python train.py --n_layer=14 --n_experts=128 --d_expert=64 --d_shared_expert=0 --activation="relu" --router_score="softmax" --routed_scale=1.0 --balance_loss=0.00232 --norm_eps=1e-07 --lr=0.00597 --beta2=0.99 --seq_len=1024 --steps=3251
Below are experts of layer 8 (counted from 0) of a mixture-of-experts language model. Rows are named router (the router's row for the expert) and show model dimensions 0-191. Each number is 200 + 30 x the weight over its row's rms, rounded and kept within 0 to 999.
After each expert's rows: a language model's description of what the expert responds to; "comes after" lists some tokens at least twice as common just before its tokens as in all text. This comes from a sample of Wikipedia text that the model never trained on. Tokens count by the router's weight.

# expert 24
router,229,219,218,217,198,268,214,234,233,225,199,235,202,199,221,201,237,177,232,231,154,245,178,166,210,139,183,152,194,179,214,178,174,223,228,220,259,234,175,203,236,179,235,202,192,190,213,214,159,186,192,219,142,251,256,207,173,188,167,237,204,157,209,254,198,209,206,155,221,217,222,211,196,189,277,179,193,204,170,229,242,181,174,158,196,178,209,221,214,158,205,227,191,151,195,213,264,225,199,173,239,181,246,180,239,252,232,187,172,180,178,157,205,263,225,220,185,181,229,232,169,203,200,216,197,170,222,176,207,209,182,190,184,247,229,188,168,207,218,224,144,207,132,182,169,235,166,197,281,232,195,158,232,224,179,184,212,204,190,199,194,182,136,246,165,189,199,164,202,211,240,193,164,224,216,212,176,197,188,206,227,164,128,165,188,234,196,149,231,137,208,229
Description: Capital letters and periods inside acronyms and country codes, such as VHS, U.S., FDA, ITA, GRE, plus words like States, Army.
comes after: "S", "A", " U", "C", "I", "E"

# expert 38
router,180,214,243,210,138,219,191,246,216,178,238,179,242,228,204,215,171,195,200,236,192,202,169,237,163,204,199,176,172,160,173,191,166,229,168,219,201,212,156,198,232,219,187,231,172,184,230,195,203,176,223,236,192,178,213,204,180,178,172,234,236,220,214,216,197,204,228,266,178,227,141,229,182,263,221,177,238,182,181,225,164,229,220,176,218,190,179,247,244,219,246,215,227,230,161,185,172,265,210,220,224,205,211,142,195,178,231,222,195,221,185,152,167,183,215,207,185,195,208,270,231,188,165,159,244,176,218,175,198,172,218,150,249,216,202,197,156,170,270,217,182,169,207,176,213,264,205,151,185,233,154,234,162,236,162,193,202,204,247,259,181,228,226,266,213,217,212,200,179,185,267,171,217,159,122,159,246,200,239,218,198,163,208,188,210,173,197,212,180,240,196,228
Description: Final pieces of nouns, especially ade, my, ia, ium, age, way (academy, media, aphasia, heritage, railway); also Division, Association, Club, team.
comes after: " Ma", " ma", "ed", "c", " A", " for"

# expert 12
router,272,169,163,206,169,193,216,188,227,174,180,188,133,161,238,136,177,229,168,200,217,206,167,212,214,210,186,306,234,184,196,155,198,190,212,204,149,222,218,197,188,203,242,184,228,239,193,252,212,234,221,223,238,203,230,209,192,236,212,196,210,188,175,219,219,185,136,214,172,223,170,196,209,193,186,228,244,272,247,249,188,182,204,164,243,231,214,180,242,216,174,188,184,184,198,222,147,157,192,253,236,220,215,158,153,182,210,171,245,192,207,227,239,169,169,222,242,215,258,248,224,195,231,195,196,193,230,243,158,183,177,206,216,220,157,227,227,179,233,154,203,252,245,177,256,194,220,203,199,180,194,226,234,176,181,233,169,206,229,160,217,179,173,168,227,200,226,197,202,185,167,196,159,205,211,148,196,142,198,222,122,195,186,211,177,185,190,198,185,224,181,156
Description: Lone spaces in empty table cells, dashes in table header rules, bullets and hyphens starting infobox lines, and odd double spaces.
comes after: "|", " the", "\n", " |", "-", " The"

# expert 62
router,209,188,263,210,150,227,204,200,157,225,179,176,207,189,228,232,170,218,149,192,214,241,231,185,187,159,176,172,214,184,224,192,161,237,171,203,185,226,187,211,185,187,187,155,166,197,262,217,124,185,202,187,239,179,182,187,221,173,215,169,157,134,217,210,178,202,164,210,226,196,208,195,206,200,200,199,204,189,191,181,223,196,206,189,174,177,268,208,198,236,202,114,225,178,246,148,201,234,204,163,123,217,171,204,222,180,138,169,261,203,194,228,167,215,169,263,165,201,146,225,147,204,172,172,211,242,173,220,194,191,232,200,226,223,195,228,195,236,260,170,230,176,202,235,218,261,235,200,158,210,172,187,205,232,225,191,243,241,177,204,262,240,207,203,232,167,212,167,178,206,239,162,250,216,157,182,183,193,231,130,211,231,215,242,232,196,182,178,185,213,171,195
Description: Pieces inside or ending compounds and common words, such as per, ick, line, land, ter, house, and nouns like water, River, plan, cover.
comes after: " ", "s", " S", " su", "ro", " trans"

# expert 56
router,187,184,154,254,187,164,194,194,219,199,197,209,203,258,162,231,198,182,216,237,212,139,194,234,130,213,209,187,242,217,216,197,218,182,197,206,232,143,203,173,235,199,150,192,205,122,170,232,194,209,188,191,212,189,184,174,165,235,256,198,171,186,203,193,245,258,179,134,209,228,201,221,173,184,167,180,190,238,202,217,162,234,187,175,218,198,188,228,193,190,161,252,199,187,181,205,204,229,172,137,193,173,196,200,209,161,190,211,156,235,231,253,210,212,197,174,153,218,187,154,200,227,158,203,150,161,200,262,227,168,177,176,152,201,173,177,205,171,153,195,192,200,160,203,193,224,177,241,227,178,188,236,160,165,196,165,208,245,162,192,199,193,250,188,202,188,197,201,172,201,227,180,177,225,214,275,165,197,190,205,242,224,233,173,255,201,257,217,128,254,275,168
Description: The word to, especially infinitival (believed to, decided to), and space-led opening pieces like ch, tr, sp, b, st starting words.
comes after: "ed", " to", " and", " the", " a", "ing"

# expert 52
router,235,228,190,156,172,177,217,219,238,177,194,230,155,172,215,152,194,214,140,201,183,225,160,203,265,184,184,252,178,195,174,158,241,231,157,165,176,175,217,213,191,222,198,207,218,176,228,238,207,175,198,221,170,124,233,184,182,221,164,200,179,172,182,165,175,198,187,236,214,183,231,198,200,218,206,255,269,221,266,195,232,253,160,174,228,163,202,212,185,209,139,143,215,187,243,193,270,207,227,211,232,179,141,184,200,218,214,162,237,184,241,262,222,243,248,239,214,159,249,201,207,202,209,216,201,235,179,239,168,245,247,210,158,193,175,218,181,158,184,235,232,201,157,173,185,228,178,170,275,158,255,204,212,173,256,188,201,192,186,196,227,184,165,224,171,202,194,184,187,193,173,183,201,149,216,239,187,197,165,203,157,214,207,223,188,227,201,198,205,164,190,218
Description: Wiki heading markers ==, ===, blank line breaks and infobox section words like History, Location, Release, and field colons.
comes after: "\n", " =", "==", "-", "History", ")"

# expert 49
router,243,163,160,170,263,227,199,235,178,204,196,179,183,210,163,167,243,181,274,223,162,225,174,176,200,189,236,184,205,220,241,217,187,195,207,216,203,182,151,207,229,190,199,165,190,162,188,205,169,191,138,197,204,234,245,190,177,221,162,261,243,172,210,170,192,190,165,158,199,159,207,159,206,214,197,230,230,201,188,218,196,172,261,138,201,221,196,197,226,181,228,246,203,183,204,212,167,189,187,154,230,208,204,164,238,238,208,196,181,206,161,234,212,278,169,195,200,182,278,223,187,226,176,224,177,158,239,181,187,251,220,211,169,167,169,222,181,163,209,260,198,260,208,162,169,212,221,238,282,166,224,189,170,219,140,174,172,184,216,175,197,200,205,217,199,211,214,215,169,157,230,188,174,245,221,202,171,209,175,211,236,201,211,123,222,157,228,184,250,190,236,160
Description: Single capital letters starting words, abbreviations or names, often after pipes or quotes, e.g. MiG, D.C., Big, Kindergarten.
comes after: " |", " (", "-", " \"", ",", "|"

# expert 26
router,223,212,208,218,211,215,191,210,186,194,193,185,251,196,213,165,150,201,227,223,190,151,166,214,191,196,198,255,228,202,164,197,185,242,234,217,246,267,253,233,179,171,214,172,197,174,178,227,173,234,205,173,231,179,225,234,238,213,203,216,240,208,203,225,133,186,168,194,171,172,210,195,172,156,149,220,213,206,222,226,162,244,220,209,220,193,186,243,219,267,173,207,169,211,220,225,185,205,237,251,194,193,204,210,164,179,224,249,220,245,217,178,171,165,134,245,239,241,218,132,287,205,187,167,238,203,199,200,192,190,189,159,180,212,208,182,178,195,158,181,184,179,155,207,179,220,195,259,204,209,188,207,197,178,235,184,216,254,265,159,224,180,263,188,192,218,190,198,275,179,192,212,152,162,226,226,182,198,202,271,153,169,174,220,200,238,206,179,261,194,160,203
Description: Articles and possessive determiners, mostly the, a, an, his, their, its, usually right after prepositions like of, in, to, on.
comes after: " of", " in", " to", "'", " on", " for"

# expert 9
router,178,212,201,251,207,231,212,216,222,237,186,158,217,209,220,269,197,180,220,186,227,219,217,176,204,187,218,185,213,172,284,214,219,258,218,211,203,181,235,181,188,212,179,126,158,236,124,220,211,232,125,176,207,203,243,189,253,201,223,159,217,222,178,181,171,187,216,238,169,141,179,187,217,167,213,254,211,188,198,217,200,169,188,133,179,226,198,167,246,199,163,180,262,167,192,241,157,177,166,205,192,243,202,193,260,242,230,215,255,161,166,207,207,191,189,185,187,167,198,189,222,222,240,189,216,147,245,193,239,184,174,185,192,199,153,192,153,198,186,189,168,225,185,229,269,173,197,174,206,193,182,235,207,202,243,159,275,187,136,237,212,172,195,214,165,235,227,188,210,192,247,266,204,211,211,190,197,225,200,190,205,171,200,213,231,198,236,171,212,207,194,164
Description: Single-letter pieces, mostly s, inside words after s-ending pieces, as in Brussels, Prussia, tissues, across, Microsoft.
comes after: "s", "es", "as", "us", "en", "c"

# expert 34
router,211,162,236,162,240,181,229,199,213,216,235,197,188,257,155,179,194,229,147,192,211,165,236,218,181,176,202,150,191,171,185,258,179,208,194,200,177,206,216,224,241,165,251,147,256,221,175,175,217,221,234,244,174,195,186,192,152,175,199,194,203,242,189,237,149,199,200,225,204,232,194,171,167,214,189,253,257,139,221,135,218,168,208,199,172,194,243,178,223,201,216,213,179,220,147,177,228,168,211,231,180,242,194,238,242,241,179,147,226,196,170,231,172,184,243,183,217,210,212,186,192,236,211,140,202,207,251,225,175,192,176,192,237,159,178,209,244,153,190,214,189,155,195,237,178,241,182,204,174,240,195,177,213,155,206,243,180,187,239,269,238,169,259,216,150,204,223,170,176,199,176,167,150,256,225,196,215,202,179,161,202,155,196,204,221,206,171,211,251,192,153,194
Description: Dashes starting infobox lines such as Genre, Label, Running time, and line breaks in lists and results sections, plus pieces like Cup, Super.
comes after: "\n", "cc", ")", " S", " co", " also"

# expert 47
router,173,203,210,244,224,165,181,205,206,223,220,166,234,284,250,200,262,191,262,206,216,153,172,170,205,247,218,217,211,214,175,282,196,268,227,227,222,193,243,260,252,203,194,163,219,174,187,127,219,206,173,203,198,182,226,221,222,197,168,217,214,224,151,220,205,217,173,223,201,157,211,198,182,180,182,165,195,160,193,197,178,245,146,207,157,225,166,183,216,196,179,173,176,195,201,221,187,234,229,188,212,191,206,150,187,182,196,195,219,272,218,214,219,201,222,196,219,210,233,165,259,207,169,247,223,187,169,276,152,157,215,159,129,235,206,202,186,148,194,190,191,178,194,232,230,224,187,234,234,205,203,236,261,179,188,202,161,224,227,169,176,233,204,202,137,174,221,225,186,154,187,210,173,169,215,236,173,257,159,202,195,194,190,185,214,217,232,190,194,183,164,212
Description: Clause-starting pronouns and determiners after commas, periods or and, such as he, she, his, the, The, It.
comes after: ",", ".", "'", " and", " where", " that"

# expert 27
router,154,188,188,195,257,164,173,152,227,223,193,168,200,143,182,228,172,220,222,173,208,199,168,195,202,181,135,159,230,151,205,242,206,208,198,210,245,191,229,145,185,180,185,130,197,236,157,184,184,214,238,187,246,124,193,171,219,155,182,200,197,214,205,198,231,152,168,187,168,199,263,241,206,213,179,185,154,185,205,197,243,206,206,182,262,177,185,192,178,237,204,157,210,247,185,166,187,223,236,220,207,180,178,228,215,204,157,205,164,201,210,224,156,174,221,158,235,149,183,160,175,214,243,201,250,172,165,185,157,165,245,179,190,200,173,197,262,230,205,216,223,184,169,212,166,209,181,190,200,215,196,216,115,193,163,192,250,220,207,175,213,199,215,172,177,163,197,218,189,200,224,210,161,215,222,174,201,239,182,216,261,178,258,175,238,150,164,209,165,143,242,170
Description: Middle word stems like act, vent, spect, pro, and adjectives high, large, small, as in proactive, uneventful, Bacteria, practice.
comes after: " ", " a", "e", " pro", " the", " E"

# expert 58
router,161,198,192,243,242,169,167,177,180,253,241,159,160,229,162,233,175,203,206,200,253,163,203,195,194,178,174,200,183,184,229,231,181,223,170,180,198,158,203,150,189,181,209,183,129,173,150,200,213,201,148,175,169,136,188,196,225,209,202,202,146,201,146,223,199,170,224,224,205,193,187,185,228,164,174,196,189,232,204,148,259,202,202,194,204,158,190,178,167,122,220,232,212,171,189,209,172,152,178,213,191,206,170,195,173,235,158,186,260,227,214,235,220,170,155,204,182,119,173,175,228,183,230,183,213,186,200,144,172,162,243,216,174,166,195,242,212,205,238,201,249,229,165,190,259,186,156,221,200,138,222,230,157,222,248,190,248,231,159,232,241,184,181,183,182,219,186,186,185,168,219,282,191,163,221,211,201,159,193,214,234,181,203,198,229,211,178,207,163,197,218,183
Description: Word stems following in-, con-, ex-, de- prefixes, such as duc in inducted, fe in Confederation, ne in connected.
comes after: " in", " In", " con", " ex", " de", " re"

# expert 11
router,183,163,194,180,277,189,173,193,186,223,213,203,216,166,167,188,200,265,211,223,207,190,226,216,234,251,209,181,242,179,255,192,209,231,159,228,231,167,187,241,231,188,155,181,178,169,162,198,191,203,224,161,223,237,224,160,177,224,234,263,187,166,202,184,163,112,164,219,217,125,211,177,226,186,198,207,215,214,178,203,139,171,247,208,184,139,169,247,216,198,205,263,166,182,238,178,182,214,171,183,197,174,234,156,199,176,199,187,205,212,193,265,161,181,184,189,160,237,198,193,210,206,197,246,176,158,221,172,181,248,217,223,191,191,227,183,148,214,232,241,204,212,219,219,148,216,182,250,226,156,219,255,208,214,199,235,229,207,189,211,175,160,214,226,178,209,227,176,183,147,219,201,211,139,233,278,225,198,168,167,235,202,236,216,207,232,220,209,200,230,227,182
Description: Capitalized first pieces of proper names after of, commas or list marks, such as St, Sch(röder), Vi(ctoria), Jo(el).
comes after: " of", ",", " the", " in", ":", " |"

# expert 8
router,163,162,151,157,188,206,186,161,221,217,230,195,177,235,192,211,233,220,163,145,218,144,190,226,223,164,201,215,201,232,168,244,207,257,201,195,219,187,214,218,187,218,233,156,232,206,186,185,180,169,210,203,165,234,210,226,200,200,140,195,189,187,174,249,198,188,151,161,172,158,198,202,235,202,201,265,229,190,174,179,148,265,161,218,171,223,195,198,201,201,243,161,204,155,173,197,215,228,208,178,197,222,192,213,191,168,197,229,154,189,213,192,224,187,242,218,169,253,206,213,208,219,189,192,199,254,262,255,196,162,184,251,194,200,175,171,193,213,216,186,219,247,201,233,266,185,183,125,128,270,231,211,219,235,161,260,230,207,156,204,252,188,168,190,228,244,229,160,202,241,185,206,203,148,169,243,164,167,185,224,218,254,171,194,202,176,191,238,213,209,239,187
Description: Word pieces right after an initial H, Ho, or Hi syllable, as in Hockey, hour, hydroxy, Holiday; also table pipes and His, death.
comes after: " Ho", " h", " H", "H", "ho", " Hu"

# expert 36
router,185,225,192,146,197,234,201,194,211,202,200,244,218,195,248,153,212,264,201,194,186,165,203,237,187,196,166,181,271,237,152,190,185,222,160,195,169,164,159,180,210,216,237,254,166,193,152,214,214,178,239,224,179,238,155,171,222,215,204,197,229,214,130,219,129,202,175,138,166,236,209,217,245,224,166,223,205,119,184,164,223,209,204,184,166,238,161,178,192,187,209,234,193,152,225,212,211,206,243,246,201,231,218,229,191,181,155,207,219,195,233,182,207,188,213,226,193,234,192,252,170,187,165,248,155,215,164,186,243,198,242,197,226,214,182,202,173,218,248,209,215,146,255,210,175,246,214,229,222,204,171,188,243,177,186,158,150,145,153,175,197,195,166,175,149,168,216,177,181,205,154,167,171,223,212,203,145,167,222,186,197,214,195,197,208,213,154,218,217,243,191,235
Description: Word pieces right after a split-off W or similar capital, such as W-es-tern, W-hi-te, W-h-ilst, plus table spaces.
comes after: " |", " W", " w", "W", " B", " L"

# expert 5
router,266,216,164,220,213,186,194,143,225,240,251,181,184,175,183,240,289,191,196,209,213,164,209,179,159,156,248,178,216,187,208,215,214,171,217,175,181,185,159,181,193,216,226,230,178,172,159,189,236,158,173,222,224,209,186,209,177,246,196,232,143,193,212,198,195,254,218,213,169,194,225,240,209,183,155,196,138,157,223,166,202,157,201,262,204,169,252,185,203,238,251,217,261,252,152,219,215,149,179,178,214,200,214,179,199,206,148,208,196,231,229,223,167,154,220,230,191,214,176,229,191,219,162,252,205,193,220,163,152,187,196,215,229,246,206,192,157,202,194,213,250,250,156,171,199,216,246,217,250,146,149,183,202,196,222,189,214,205,210,214,189,226,172,168,241,212,180,227,175,163,202,228,137,198,190,154,205,228,198,162,160,157,222,212,234,212,215,157,184,191,161,177
Description: Second pieces of words split after an opening letter or prefix, mostly s after fa (fascism, fascinating), plus ex, dis, pp.
comes after: " f", " di", " F", " con", " re", " fa"

# expert 54
router,147,240,192,175,170,228,210,193,224,159,197,228,174,217,210,198,168,203,228,185,173,220,252,216,230,207,128,173,198,178,166,172,183,229,269,196,267,208,165,172,172,151,250,241,257,219,207,164,261,227,243,183,217,235,248,227,218,224,239,231,236,223,254,218,173,170,151,190,217,169,214,230,235,231,247,253,184,193,199,217,159,200,243,166,243,197,226,185,233,234,150,156,176,153,216,220,254,184,212,157,229,189,172,195,204,218,192,172,210,143,169,213,165,175,215,161,216,201,213,187,217,168,176,160,218,197,240,242,214,234,219,220,255,182,218,206,237,195,220,192,184,251,260,174,182,182,230,224,175,199,169,170,198,203,239,202,173,202,230,192,227,222,232,196,231,218,185,199,181,187,229,183,170,186,181,240,153,274,213,201,158,205,192,175,209,243,179,232,225,221,207,194
Description: Whole numbers starting after pipes, colons or "No.", such as squad numbers, reference numbers, scores and counts like No. 65.
comes after: " |", " ", "|", " (", ":", ";"

# expert 31
router,150,225,242,204,215,245,226,213,203,221,237,228,179,253,200,177,143,221,193,212,157,212,238,216,178,156,179,185,252,145,200,188,207,187,186,218,164,159,231,210,158,201,208,197,212,175,199,210,162,263,176,267,183,188,206,174,167,166,278,263,195,215,152,217,228,187,226,174,180,194,220,184,180,204,176,171,221,184,201,212,181,208,163,218,196,160,220,155,260,126,256,197,229,160,182,192,206,189,195,234,157,244,234,217,145,186,223,170,177,185,177,193,161,174,221,146,182,247,217,170,184,228,238,215,139,226,184,195,207,160,222,180,189,191,259,208,230,233,214,228,178,196,239,157,202,132,203,233,185,146,163,203,197,263,203,214,183,225,188,211,218,176,198,158,210,218,211,176,201,192,175,174,259,197,175,255,202,199,189,205,140,211,193,256,190,218,183,229,213,173,232,202
Description: Pieces ri, or, ud inside words like Transnistria, territorial, Juventud, and the words war and War.
comes after: "w", " st", " w", "d", "th", "st"

# expert 18
router,248,183,214,189,231,188,177,244,149,201,163,196,179,188,184,154,165,195,247,247,177,145,176,221,222,199,176,191,206,210,221,257,152,184,166,248,233,135,186,237,190,189,182,216,150,218,160,230,159,179,206,178,243,226,145,218,188,188,197,229,167,239,250,219,227,186,219,248,227,163,192,170,182,217,230,245,227,250,172,178,141,203,222,222,243,235,169,214,231,152,161,195,236,241,198,188,192,162,210,166,212,198,225,154,156,220,258,219,180,218,212,230,180,197,172,182,157,184,214,143,210,198,209,229,216,158,185,166,175,226,166,221,179,160,249,205,197,196,216,218,253,206,212,216,188,234,248,177,233,240,236,176,211,158,257,191,230,172,239,192,184,173,233,242,223,192,190,180,226,191,188,220,148,173,231,204,235,214,195,196,182,192,230,205,183,273,267,159,217,190,199,202
Description: Capital first pieces of words split into fragments, often after "of" or commas, such as A(griculture), Ma(urice), Con(sultation).
comes after: " of", ",", " and", ":", " the", "-"

# expert 57
router,152,195,163,220,182,194,202,204,241,205,246,193,200,156,168,213,211,171,220,252,181,207,219,248,194,189,211,173,174,229,177,198,216,196,188,228,165,182,228,257,284,184,180,262,140,232,222,171,192,188,165,216,194,219,200,210,269,187,215,236,189,159,150,240,229,254,188,183,212,216,218,236,167,166,189,155,206,217,256,211,217,283,191,166,221,219,199,193,225,208,163,211,189,214,189,230,173,198,139,197,202,248,141,151,241,214,199,163,257,268,207,157,244,234,162,187,183,190,244,250,206,183,213,217,198,162,133,216,163,202,236,178,175,224,166,196,145,136,221,202,171,201,145,226,224,240,190,176,201,226,215,157,181,240,176,232,196,245,210,162,148,192,232,153,188,196,197,216,234,204,188,193,210,202,185,212,226,231,200,220,194,208,214,177,208,206,184,199,216,173,199,181
Description: Commas and periods ending clauses, and conjunctions or relative words like which, where, when, who, because, but, that.
comes after: "s", ",", "\"", "ed", "es", "ies"

# expert 39
router,197,168,192,148,236,204,193,211,151,169,215,200,128,206,191,239,167,217,202,176,177,241,213,199,142,200,154,173,218,230,194,132,173,211,201,176,157,219,150,142,191,189,228,138,189,198,162,167,167,225,219,163,231,236,175,186,232,181,261,164,201,209,187,186,244,211,237,159,154,232,173,218,185,217,233,205,234,158,190,236,158,206,207,217,218,219,181,199,199,179,251,178,120,176,192,220,203,189,240,221,205,226,191,210,223,232,214,199,185,172,187,166,187,214,174,218,193,199,184,199,253,211,266,226,161,193,269,131,181,180,190,157,219,162,218,178,166,218,174,135,169,198,186,233,201,175,168,224,268,200,191,201,183,134,160,235,219,144,194,180,214,239,165,206,164,250,195,204,204,202,190,171,177,221,202,185,231,235,242,163,200,209,181,164,221,157,210,229,231,206,227,209
Description: Odd word pieces ig, ang, ug, accented letters, primes, periods and commas in table numbers and foreign names, e.g. All-Big Ten, Szigetvár.
comes after: " R", "r", " B", ".", "v", "l"

# expert 60
router,207,247,187,144,204,224,211,194,182,240,224,208,242,207,184,155,201,157,194,205,185,203,225,179,234,200,190,206,146,163,162,217,192,165,218,221,221,233,215,235,220,191,199,239,258,172,170,244,184,251,207,175,178,162,193,169,195,222,193,157,147,222,199,214,214,149,246,222,184,184,174,210,122,213,199,199,237,215,216,204,239,196,215,209,216,211,145,198,158,230,206,264,197,232,206,176,182,203,130,242,209,207,229,214,190,218,241,235,167,191,177,214,153,176,164,136,206,267,226,192,170,155,209,239,169,250,188,223,205,206,218,228,188,163,210,190,247,222,211,183,225,205,191,215,173,179,171,235,175,162,198,202,248,219,146,219,205,233,213,258,165,249,230,197,172,183,230,142,239,242,244,232,175,224,236,183,204,207,227,243,220,142,174,196,192,175,217,253,126,184,216,188
Description: Interior pieces like it, mit, l, st inside longer words, such as Latitude, Constituency, refitted, establish, Enlisted.
comes after: " Li", "st", "p", "li", "g", "t"

# expert 25
router,236,197,189,198,170,213,206,171,198,208,198,244,238,160,221,133,209,250,154,188,225,214,199,217,202,204,162,139,216,196,141,141,195,209,211,214,172,189,195,221,174,214,202,158,169,184,205,203,167,177,215,154,224,177,250,201,223,229,225,205,206,188,215,168,198,222,177,207,200,223,182,194,178,194,218,255,241,194,185,159,218,185,237,181,175,248,210,205,154,179,184,257,189,202,153,248,219,221,136,214,219,177,193,237,201,211,202,146,196,192,195,173,243,196,185,246,160,198,181,215,233,221,179,240,218,209,265,171,190,142,178,233,176,164,230,207,217,224,251,182,240,195,187,141,198,250,158,241,217,246,209,260,198,203,206,219,149,137,231,187,171,213,260,202,193,160,257,210,187,258,146,171,191,231,137,192,230,170,192,199,171,217,170,217,224,241,168,269,208,198,228,210
Description: Sports and results tables: score pieces like –3, plus signs, slashes, thousands commas, and la in Oklahoma, first-class.
comes after: " O", " T", " C", " 2", " 1", "O"

# expert 22
router,227,191,204,149,176,182,197,196,245,231,112,192,143,222,206,209,184,190,205,200,258,175,227,198,207,219,252,204,224,227,203,180,172,178,214,213,158,220,158,245,196,205,209,194,228,211,174,201,228,227,210,217,166,235,220,152,181,198,206,190,156,211,210,252,245,249,164,212,171,224,158,147,207,167,209,187,212,220,243,202,220,239,284,217,209,222,145,178,199,160,147,256,184,162,233,155,196,167,260,193,210,168,122,156,208,189,191,226,228,222,153,181,217,142,208,184,216,190,208,210,185,217,216,147,230,155,232,255,216,190,194,230,205,186,188,168,149,225,226,187,183,218,228,200,211,144,204,176,201,226,201,187,191,194,237,160,204,168,239,173,250,275,178,269,200,207,175,218,208,158,217,191,183,198,190,217,262,206,193,164,173,194,166,179,187,215,206,242,209,212,171,208
Description: Pipe characters opening or dividing markdown table rows, plus dashes and bullets starting list items, in data tables and lists.
comes after: "\n", " 0", ")", "}", "F", " Win"